From a checkpoint of a small mixture-of-experts model trained on Wikipedia: a shared expert of 64 neurons, 12174 steps.
Below are experts of layer 6 (counted from 0) of a mixture-of-experts language model. Rows are named down (a neuron's output weights, with its number) and show model dimensions 64-127. Each number is 500 + 50 x the weight over its row's rms, rounded and kept within 0 to 999. Numbers have three digits each.
Before each expert's rows: a language model's description of what the expert responds to. This comes from a sample of Wikipedia text that the model never trained on.

# expert 31
What it handles: Vowel pieces inside words
down0:466493423441548452531514488504437416527497489510515512479546517524434531503487424372456411454441404523537399612565453428563552481481545527502546460526512556522516463504540476444427455495486406
down1:520474483473527500587502423582515563610348500495495461483432518416488515396502445409478494546418457503500541500371501510499443543462521491578501498536508477419521466483456545436517428506533550
down2:507489485544455564529482473571532539463490441521460509497532431541493449443482572446377550521551512451467577398426404508485506426540513505541575494549456524454544429493358508526455502476591522
down3:436438471419488466514499495523525423546516516480512543525509500448517596545496511543565454528499435557490525532484603468434465536517607498513469546532530466540514457538487418565551508553528466
down4:556544521608423584496476560547432481513525549549488560550465431482604432570541458496551505503510502523505526526509415489486497510598500541417450513531548531523540528499520530395391553517583593
down5:455509612412439416349459373438498508476604481442512454452483523471532461462435578484512398441493515460445481393510517521513474524440512555477505418512484482471531485421557505489523509487548431
down6:587489467521451464435504507505504538529528480445519568511479544500499423397551449463532448427462503446569478419524469529470519537478553534506475645545513489428532444427500553475546529557406518
down7:499567564497531480376459531444529457514394486424465477536435577500449479459503388484582522443445485526535412454519489539431548558508514562533530495426576552507518569464440501596425481474488494
down8:451530540494499463512515553495471476498520497526550514529528642493503501564491523447516544510514543434460542536530571506490573530480543555506445483475508437436430509616561455432504477508556547
down9:478496438563502467459492495530417462471440413452547502508524456505543442551541500432484519470542522508469581568427517510567419478557506593426483514508533586482592489461436502506526470481584513
down10:534510526566512441625512440469515443527468533481528478470402570520467483565547481550400585429473514547474507420578474516521469474471461533426571599464502547578481500468593531523521549488422528
down11:561549484519497476539534573501622402418582555666508474554537487576593560529539512582498578460508521442520470538520560489566460548432549525566520498599472538484462503425445404511471493503465512
down12:519468461514396520523388395474519465557517469474540471460518568421572395482500426516458484533538474551570521515570485522476457515498510541544604511448562509502504450527500498428461496504411487
down13:489471439493540635566529437474553513496552360493512517502538496560502495477531482484461540403618598489599486496512537493561474545488500521526465482444468558481478533571409505487535492504457551

# expert 40
What it handles: Mid-word consonant pieces
down0:574530461504465473376490499513530388515521529490516541505534376491458473475476395443554487470558554441560512415440503491525561513495471495485461491549493475606472479529508548490525427467591596
down1:455525439516545537441548562500469450465501517457535480534521478484547521417469550530510532527426541537501556543491528430472560389550571491490471524571498525469531499504496470544485523568418426
down2:533563466417502483494580542492503444424412506476540443510502565498393460612394496479533437472506445417476551496511498484409475448519494447607490556444505518397441535485479643553485554526541514
down3:424572590483488620536538513568484536531605432555445548478562475549498527522513459414419584529490447582533534403563534499551406487580519482480482510509554468510487464465414475484465409498498548
down4:557509479480505449466565409540551462532562449487497432437527547504477505557506535513446586439466465545503463449434532496469514466482452489577495575528533528435479445583404530529504464531587514
down5:563524546404481438414466463554559515500485624469478489535508434440545539480465523454451447495466560550498447431553525517589417543607499498439511473554522572411559556497540600520568455478571481
down6:538475460507465455425521555492461483464571430513474537476603461532519475494490490562473522543504513489521481557516502516546513508520534587546574521531464532474488571484583503507465529571591447
down7:532462465480596380315405610411475520490464544510523395457538489553458498516452503536483497460452508446467525505551421544599474400516510477528416498464545460466483491458485464452581443538403571
down8:490460600495489481421493465500565575463517416541523526515555444457547602517506490507481443465505353520470498453447477530614481552492444450550534428583450547448459536512488534542505490532614499
down9:507554487464474494446553423435441576486435490474566567487452464485555502482455494491454502472388461505448460597531350602508524454533512354588462554557516536392551526491464478499548602491463409
down10:511530506552509505515533561499452555505529517403543402441519410389560624590551540512484545532526587564454527538469568537518480599520464542477440516584443543506491483531529476522572529537523591
down11:566590532449571512483472470533458384507502488479485527465653543489417574493576522428479493526633478546524461501517465539369503438495446590548577544521541486448483525451500430556588508535409392
down12:497561546513526539528617532462573532488488506450441505520524449417524579519466470461497537537500496569496542552413430535649446416528550521440437476528528627509554487471497485548508454434568452
down13:462489512458480449407479491537490525551539486505487567473479608508511495537456479583496537498435580536384543517522444480514423466547446472594475424505577515452533599539446469420594537478534451

# expert 45
What it handles: Non-English script pieces
down0:484511434463498536504515513535540483516410452458441526466540430516534433502484551548502482501437558584506457427439473492397404508446419396465537593500361480495603535424436560488442444436501495
down1:511509513578474495408522551478510528533547509512399490495461473462451461466469433398509397559498504576512476454586480545459506504584488495518625527543592551467492484495551524511525518591444512
down2:442559517532509432425568473537520443517444532431426546421498496413493505462492510507521505510535522497607466531443508631405536493526523442470523460492474589449509498542503492493446501485493628
down3:481494531512418428432518476503451491547505615536499526425517476312620382485452594516559530473497448465485505476507517537511501587597566519464559479445488538548434521475550485438452480466567453
down4:496519439546496450504481465414532543481403452409491486459428445453456436560586402530523417418536490465473484540468389488511443504514436483512484551483562463459470481489571506519457460513478540
down5:424463474494528534490445521442513531485524549551530530601443493436531462465494467460524539477640583624525446613537481572516508382504456550441533447499485655570524545465434442549414527469426498
down6:538490447450563458502435457524537453396554492561513445593469552483474444506539446473448436502439508399507491479466538529469538434416500402444578517586413479497475520504477419457391445411467500
down7:435518557532435528508467430540494455522483480520444452465437542516537584548487615448473481472539524419438439440416486488407511518438547464460525468480468559504489513439526465513444551499520467
down8:448398512407562504487471473626492590574524510420489427512536485522518417528472492550480520544478502550508477397514570473489501409502515541506474571532527506519420609481443517522482455494499481
down9:542521445510492457446466459484470483487525541545526491483489472477511511470441583493486478506461518499555503609434571433509450483530429445521511593550474544531560531440504499476429462590608461
down10:453495444528495467469518493507583471543408473482483486433539589463542501561541433592552457473593532526453475510592469545519540587463562499584529496496605470550477464462592556448535591483576556
down11:498540496540496419503500433497498559523436544473453580492480506500499506566529471515558463553381541403517521373509471581481563519514525504489518512472592541518455481521412457461398456452479517
down12:493449431468487486502526452484459435394520502506542559573479546469472485475498581481594466542458473420505520652458523575587509501465542520515556498466423492598555542521586516480444506550534462
down13:466428519563449437568391440519454479548544437592513420454443495460480530507498490461501445434416497539546560512447445474499558546340472442553487482555536489523541522428570544504511466467428521